Weights of a small mixture-of-experts language model, trained from scratch on English Wikipedia: 448 SwiGLU neurons an expert.
Below are experts of layer 3 (counted from 0) of a mixture-of-experts language model. Rows are named router (the router's row for the expert), gate (a neuron's input weights, with its number), up (a neuron's input weights, with its number), down (a neuron's output weights, with its number) and show model dimensions 0-191. Each number is 128 + 24 x the weight over its row's rms, rounded and kept within 0 to 255. Numbers have three digits each.
Before each expert's rows: "mostly gets" lists some tokens that are sent to it at least half of the time; "comes before" lists some tokens at least twice as common just after its tokens as in all text. This comes from a sample of Wikipedia text that the model never trained on. Tokens count by the router's weight.

# expert 6
mostly gets: " killed", " Congress", " border", " significant", " households", " citizens"
comes before: ",", ".", " of", " and", " to", " in"
router:136103118108105162126084132121157138161139122107095124097099092128095122155150123093135148096144113135121084113125091113139137146141132112118132116138091121138125092190134068146109173121092092167097144141098140091144131155160102132115120086165167115129152146088178125123125124109109112099138134119133129182135110122130123094136137127111118073126165134141108092158162124168122154122101123126138114142120074150165118119132118113118123134107132103121119161096164136152182155138121089141100136161171134145115134167147079130075121108152104154135133139142124138091105119141158085123
gate10:101141123155143095130135128144166163146112104119150120124128129137146124121093143082134145144097169175110156123114101180147129114085127153097144138104130171144142130069127120129124123126126131145114102151143155146145139113090130126126107158124139118080105126123089152131137152094153101118099079133075087134129122131094149138120141104108123132151120124151170111107100116118159132159157103108092108167155105156144113123124144144093156132172100100197128173099111151125165116122092158148106158143099153100122158130149131122113099168120159140128096119062147103120085108148134143155
up10:181121115132148157142123165136125083115079182157114147154142146096123171079117098189140119126140165137144137120115165126157126119180107152129120112145101117133104146101109119118128112130135115096180131102173119172054116126130151150116145143139132176168138117153155157129161100134136144133089132108135119113145124134139102182094136149161118126116096110130126124106156126110135148133145157127107115051141140150123138123109123114138121088148116136083160118137117108136132114110089104087144135130134118124134146129092117174156108112134130122110127113118174116125162127140093125068
down10:129165064125082102091158097165133132130095121086124107126148105139121139115108156129148167134142151161091174113143152147138152102137122107095146141159107177171151121082117118085108121150118155119126109132178129107098135133139134123106167114103117105125134130143119144113133120121164153149120131115116123132118103105118115135078113116111110098153147107108118106136089119110128108141149140135085129116204140137102116129106204104099162116099108130146147134143124124158132100094105147171150114167131120078088148125124077110099167135168126141139093134117146132165097131144135115142
gate11:117091131121124109129137149100142142146145115102121134110140101108136117100124171128174107117108134122125132099148077159166110086113138161101173133140092127125130125115114096097107124117149136093078140151145099117125132122133166145083082165135161123117127092133130121111121134159107120078106145128090147110111110120140102076143147151144102166107086114195120120119105176131090144136154112165142135126134139127132140120150126130090153124132122107140140133158154092115157091142134145145153134172146098097148094109096111142138123160131142143228167103098155100118127114122143130157
up11:109124162128127174179101155093143115123092116115110184110110142154137137109113102122102125157163094150184103127133124112151095132135166098128114122112125108073088128142106127111135130118162125136117107127141109105103091137120092127149095183112130138141099157108115122116108126119107132103107146122138122124115129127101196163144115128105135102069135122112124143155108139131151122080146084120132115146129125126141051104133161191092145108141107161108104149099092139143179114146146143116093114094110124166096094155166117135083152126124149157135127139123133119122125140129117168143
down11:093153143131089153119103104121128136124141109104109122156148165139132129147117102118071136129154090172092143099107160107110073101128135136127120116136111100111111127129142151114100127084096124164136137078115101137140170177121108098122130148118143152113083167161119134140160131125104103107121123127096128124157121133102149112136138094155136122098139148148097137120100110084156098108103136087140106086096145133145096157104143099167131114085097076144114115126163137118143111115135099096120112157123117109099136140127117175148087131143142104143124148088051154097175134134138149090
gate12:130158062118131147171158151137130143140130104107119138123105101112115164139154085111157085153169135138096126126170153123130110134145096180122116095146113117154084109163119127093094153084097159154111127138142124126112143148118128162110145085088089126121150132145140115102120079124118114120152142140109123128125106145118116156088131096108149141099176089160130116087158115123113109131118115139085180102147140161155138128110178156095147116140131123116138129082149136144117118140156154110148137134148177120125151144118107142113157102079116126144139102096143143093102096082152112173
up12:102116063140117129171152152132132120152152125135139150121106121128146166131136102140134075113161120141110110127144163106134101111129115150132101103130098145137113139107125114104108144092091163126097138134105162124146118172120102160124154100106091107144160168133156136113124082139105121142166144110096178123138119131140109167106108101107130129103143130135142130113181124139118134138113151124120151110118077186179141125127151187139145100131116112097139098123165153163110145156180139097147174104135171141153134142153149099085146092120139110124148138074141154126078123119154097150
down12:111146098113146093147134179158133111126151167140134155134103136116108142135152113128124123123148110147128083119199200128136111101157117149101094109093106171113134134154101104119137107148099122142097166082135153141103120160119098148138148112116109136156127149110134117135147079121106137126147184138135149144095096085137128175132090127122127152143164133116098128100174136146154123172124159134111142134064164145122124088135171142107127126131127164154133100155132120107148136160120126081104134125103134129111095123101114161123168110090147106117103162111135138093077143121151105129
gate13:162118107138112172142142140115168099155152111095140143123115140130148179147175093175107107156111132147148146142116078132125111122126158137122118122138120165133127128136125095087102148163135166160148158138133125142131112122155152117121162129090133101129090101139140131175185091122133146089121134109134131111134110150093133099136160146078122126137126140146146140104136142080062088180174087132126129101146092142131124186155111102111135123140118136149080142115106104126076103076113089117116101148150127114129129110111157133104111136148149109128171120127162110109126143128148150168
up13:145115109123111168126129110151120074114121140120119092113116107140147127151120099168130123146118105171166111103103112132110099111116148101155126080135105107131133131067140104090167122172147120118144158152119115115150104082139143061115152094083131146115121158134141160119158124108137150155145132106151176101160133154099160135169140140102105070138136109116118140147185123085078130162135094099134107133130097109188090144164082084122120116127121131130097104150143145153121129108132097126114110122106124119133127079129115123138129120121126120106128130166170143140079125124110153119
down13:133093075188130127107160149159125125168154154062165109130127161155122169147086146125112126124139085176153117047119117151147132136098176071127155123132096109127129107122134115140180172113133166127157115134109107134164117099127137142119138114134143154080102112106117132131144092155127122184133152152154151112152117129112152135125195102168129169136144115111118139144139100131105117134141132120124146128124105099165102128124126115142110117160150156165167118147098103142132124114128124144149133126101111155126151113121169164121121122168114111135121092121123111137127153100130089127
gate14:141149123127084152166106104100155123123109057134158161109098083174153124141136097115155127117111145153134131098122129106134150174099143148155159102126128132148088085114109076150096128100135141158143137141171127109113130184135094158150123077153186108131157189133167136151157130091144125158138108098131142102135098127129121093154107146118128145160158155165110126148156145143126123098121138116121132136139100122138123149146121121142132114081145106114103147102115184136119139122169099123114114156129143153162119164081118153079119125128143125141151141177129105116141118124162131132
up14:102206103121048125139137119083149130138100096131169151142126141113165137144121110154129101100100104123156098142114116088154200114108097139100151135135129109105160104124118112123079128122145163169112127125122119167147135169162081161157127108171153130137121125130135147113187085129101122148196095106150134114142108138077162112103118161149117135122087121128154146071143095132105109121126105139158114136125140111107143115107122135141132115128133119131131121130138156168152149115123095128125108133132152136154107120141128124119117134102111127142143168150137105146164113175149137122
down14:123100152131163161137113140119119117130123133101080100140126129143096116123172103106069159133143148121127158091124164147144083091133106065146122146143128123133103131115085124119150093118161092112183118141107140137098131131100138086110143161098105127133116159160145113123137169119127137136061108118150117164137161102154102175141184141109132108137149159097095118160112140122180145123101131159125134095102145143155139121142150115138100164071098119126102121150103129095101123123138158125157123128099115090120129132120120138137171147134130122063093118116102109108117127098137094127
gate15:135167158165124146103174160085125086143167127087128112127162142147149124110128091107161138115111122120106139156105190157110108163178141114139134137126076142178109107122135151079139119095165120129128116128190127151112103154120121142083124143105163144103148132138153094161131120117117092113121078119119140117126120104142107142112152133129123133091149149163127133167157107148116135115148154176140145142140151080146078124088109145135139165165122140158127132126095126130112076093097107139122123103102118106115127162077140145138121115106136135119122122112145101123116090158109079135
up15:105140124175125151119096150155111062125101183177121113112125094161112149183080130187140115136145109098157150154099167130141131122134137132113144160132136093163110145129139103127099127112106111135160114129093118175122117122124113145149147148130114135115100145150147104124167132143096116164158129071126115158150122118145172126120076130088132058140124136100158086154117113172117140156144090108176140144103123119122110142128141119124132122125124133163117116143116148106138166114098165163125161122126087170124136134171145132136133161125126102072106123156124155127139131129113140150
down15:155142186128142132087118118167142124128100091112107103158147124101072157140156108134140147146107123084144101099167116133097160150128110099123085080097103128118137173108160151153102129127115091087119099096103134083081139121137157130166117120089129146125115104134114118148125143120126139133117101143120103143128176145149141114169121072125139084139088092136107134099130129101137098119106121138154131102113121103131118126184121090088149141139102137128114153133123147149143135146123096083151149111129154112114119092126112170124146141145110117101137122149105161172166115121189155101
gate16:172118118154140065121130101136112120117101117141145141138135155122159113112124078121171139095145137128131129145146168091140173176144100127115145127135134138107149125116142169084116143107133157104144086067083105136122155130133097126158137107079110099120111086132081143134158144154196148157158136100141140132105164126162144098111131091095126136126128117157138126091106156140120134150111129140169177123150098156070115118130133125141107167145115129138134118144155125156124117145162127098145092104152149131181126121107140120144174155114108134109119142115080107160147153095145130130
up16:168116121141113129097120159096117132147139119117145128133090168112145118139163133169109155184130147113111114122112137131125126092105107119131127099106113112130102134117126099117098127136160133111126156146144147168147130140150090147119066164156159151124126108121167138107140119115121120137115160138088114149121108097138123088147072175137126065086097127182150133132149145185125121102147094097127131137120146172127149096120129162078133120117179144160088162099155120129171090143118082060127117136132141132121102107136111153130083167106151118157118119128138110134113135136101160124
down16:149114124114144164085128097150129145151121123109138096115124156139142104179144143104119164164142138112118132129123126155150153105110152127144112121098139109152189139127081113152132098126138141142142154148137160136152100104145146138121150105133128109124178114122140150108117126147112139070175114115128138160137127077137101072151101140108094111139151182142133128154113091111097122091173163116121131150148107128107126116109090106161089162115151138115133145106187126100114118133147073154144118173133104101121166155139153125115126155083162150171131119117186138174117163130142148111
gate17:131124133113149096157125086173101129134118113115115185143111111126082112114125129125144097136067184092135142123142141122159165154142127154122128122122109162157163139122101106116166116131048106171146121133104101154116135132103133149118147158109106133116141100161125149113096151101100125147111119162082103131158094176144162122168170141168153154174104092155114119161121140104118150145139076163130149122157114107126132123136157124139154108138154095087119159130120148123129126138193115118168169095135150125136126125135097138173136129135102137117131130145124118157111117131103104116
up17:109070120154156134121138120146156147129151144154105175080116128150085127120111094131140136123126131101152123116131151101134101094090156135138170106148136139123102151122102124127126168135099117097088155141145146161084112091112160121123120088136086116127116120140106126123110136144113155130143138143103123175118078157125102154171138115169170110136102072093092095160110123115107174098124151141177145155134136111151128148143116151143155127108142138159103156173106129134126125126153164131186134133126150058157093107160107102142123115117130137161086076119128114112121142142131116124
down17:119112124121114141144151139151099172166124114109141158127077157115122172150140142122118145134106184150096119118129154138136115113129151114135116119142156130155174147147109090127126095114129120123146153169159123127148113146081124117097124153123150136166124125150174137130124123100132125097126144148099153135124103113120083125153116119154151165136139122126136064126093162101149162123129095137159120133170083087158155126162123109080160154105121088151095138136140119103112171100151135106119096151119181109131122142147106141202128126098130105136138111123128128174128153121128064189
gate18:126087099174140140114095117145132137130111100143142138135139110112070121121132098129148093134098124096155116135131128133120158159107133112098116096129104142140104123128147168097141098138112099088125118146120124109126162114130140136121136116064082147081101141154104121078131097131133179099137135117119079129139177138138122119134115160146140075131156110112148120088137117128108089117105086152092127118142129100108123144137118156154168166109129125136138218153152098150131117139139161137139122133102126173141209128105165139109143126113156120130145133112152104105116143100143171096
up18:106146132115113121099101117144125155138121161090118118131098126134152154156147111125174122128147133166162146078098113201130045125100144143130118107113153163089146154067093145120109119163124120126115125072144165112118113125120181141095131131078137127152109101111116101119106155112155192133122143132126130121114123147126113123133113118121117122137163139130108124137110153121075165133155119130117142124122086117128170121135126151121125083142129108108123110147110135131140087149094101099120094105146162112105069119113118163118189141127170123135131122112096123156099149141093118103
down18:117138078141132139123118117178132131143135136115120110107106133129102082118168123112151111200113155121168084153094096110128105119132114118119125110104120114155118130139106129163125074112128122123084130099113138110120133145126164119129169141149113080110129116101153113118098154101131139157132128108132134099109146138097097143141181109169107063145099125163141102179143159136122082120115120083136176096130126157146113126140121119125085134111093100123146128135167155163131103114142140129156155109130095160093127136113143127114136086152127115131125155076193095106105173116122108120
gate19:116159112125118106148131138141149164143140090149177129111107158155119130153118130128089097134169161162112155108154137105141096112119136170113195101109122167138161118145172086142117149085136129150071096156118115085107118135093146135096121109143078128144118128148129100146136166120123111134110116123121139109175098127116120070117137156132124116128161090092121110121140142117112135116100077134121118108155161154177162168133158089136100123155098098135105141094128125158139151109097136129122157142191107178129142163113077135128141116124133151132132106119133111113142105097141113118
up19:091114104167134113089120135148115155133136113143143127099108137157114119133113105094133109167164107165147102089127097108140098105146148129142163077117105132104127099136148080169113132108121135143091146120135175110136099130133148146132098083131142140115154115105140097137136162129122106122165113126133145140126100106106119126082149120133144110101149124101137056106125102121111170118089120131136084124095145165202122133127142119140125119139111122169088123110132130169180149097121146137144186129151093167146134172145109145131154111098154159148142115131088151128111120118093082096
down19:131118127131127100151179126179147124119117119140109123123120142123137068097152176155096136165149114143131127109132122138095110110143134114160118119173127130094114099099146142137138105125103066122132132150183114140137132122158125174145119100123159134165128145154128131102109149142107132137142146087156147142138134124119141119132143163127143134136131154129147139121085120070146142164149148122129132143010117120153118106115105119122122160109151107144122112107092087128127144112113073099088140091155082139108130110165151068182101106135141143157139152155112119119114136116136132119
gate20:148162094142111152097078168200104176101137130134118084117118127162103132150126129119156138109125081157138105110111134107121141111115134090159122086156120092157142122139157096119139110132085112137149133119129170137134124124088124112114110108117152104138088130131158136145100109118112124105140161136128186157123124146141135113124117142117122107129157109123094066142170121152104177133137125133123121138117104102174185141138148166128123135135140135130132112119143100154137172159131076162134161164143151103126161091129137157157139098142103168137112160131149111155155176110099098102
up20:126067090138192146182134137138149136133141111127131122135150154143108163112126108133149165119087096140114165149118084161136133131121160130101137099116122112156084126135123129139097115170148103107100132122115159121090152174142155131093129153133136131144139136119115113164096161122092166087085107080080125144119160146138145100107106128129103153138147133152145167100084156131140136167133105181081097097124170123146108181144134125097144116132111084118092176157098142130121147121133156141115150119129138107105091126133106138128151176137146116133100094138121105132128147104123123115
down20:130125125135119140118104133182128075125097162131141140090104117115131114125164116128145107130127133174153155142158130152122149110082153122105165152158143115135123073139077116097134164107146129148168072139126104119127136091133119111151153171164089085137094130115123121107123114117147112144126129113112162131127149128134126093146090149085139113133119181113136116116131107154137117132140110061144120121209135101174128110133107102157105106125140154129144109125110129098116131131140163111138138107083126158144117141159111080107114104128074153090124139167065147121141140158144126128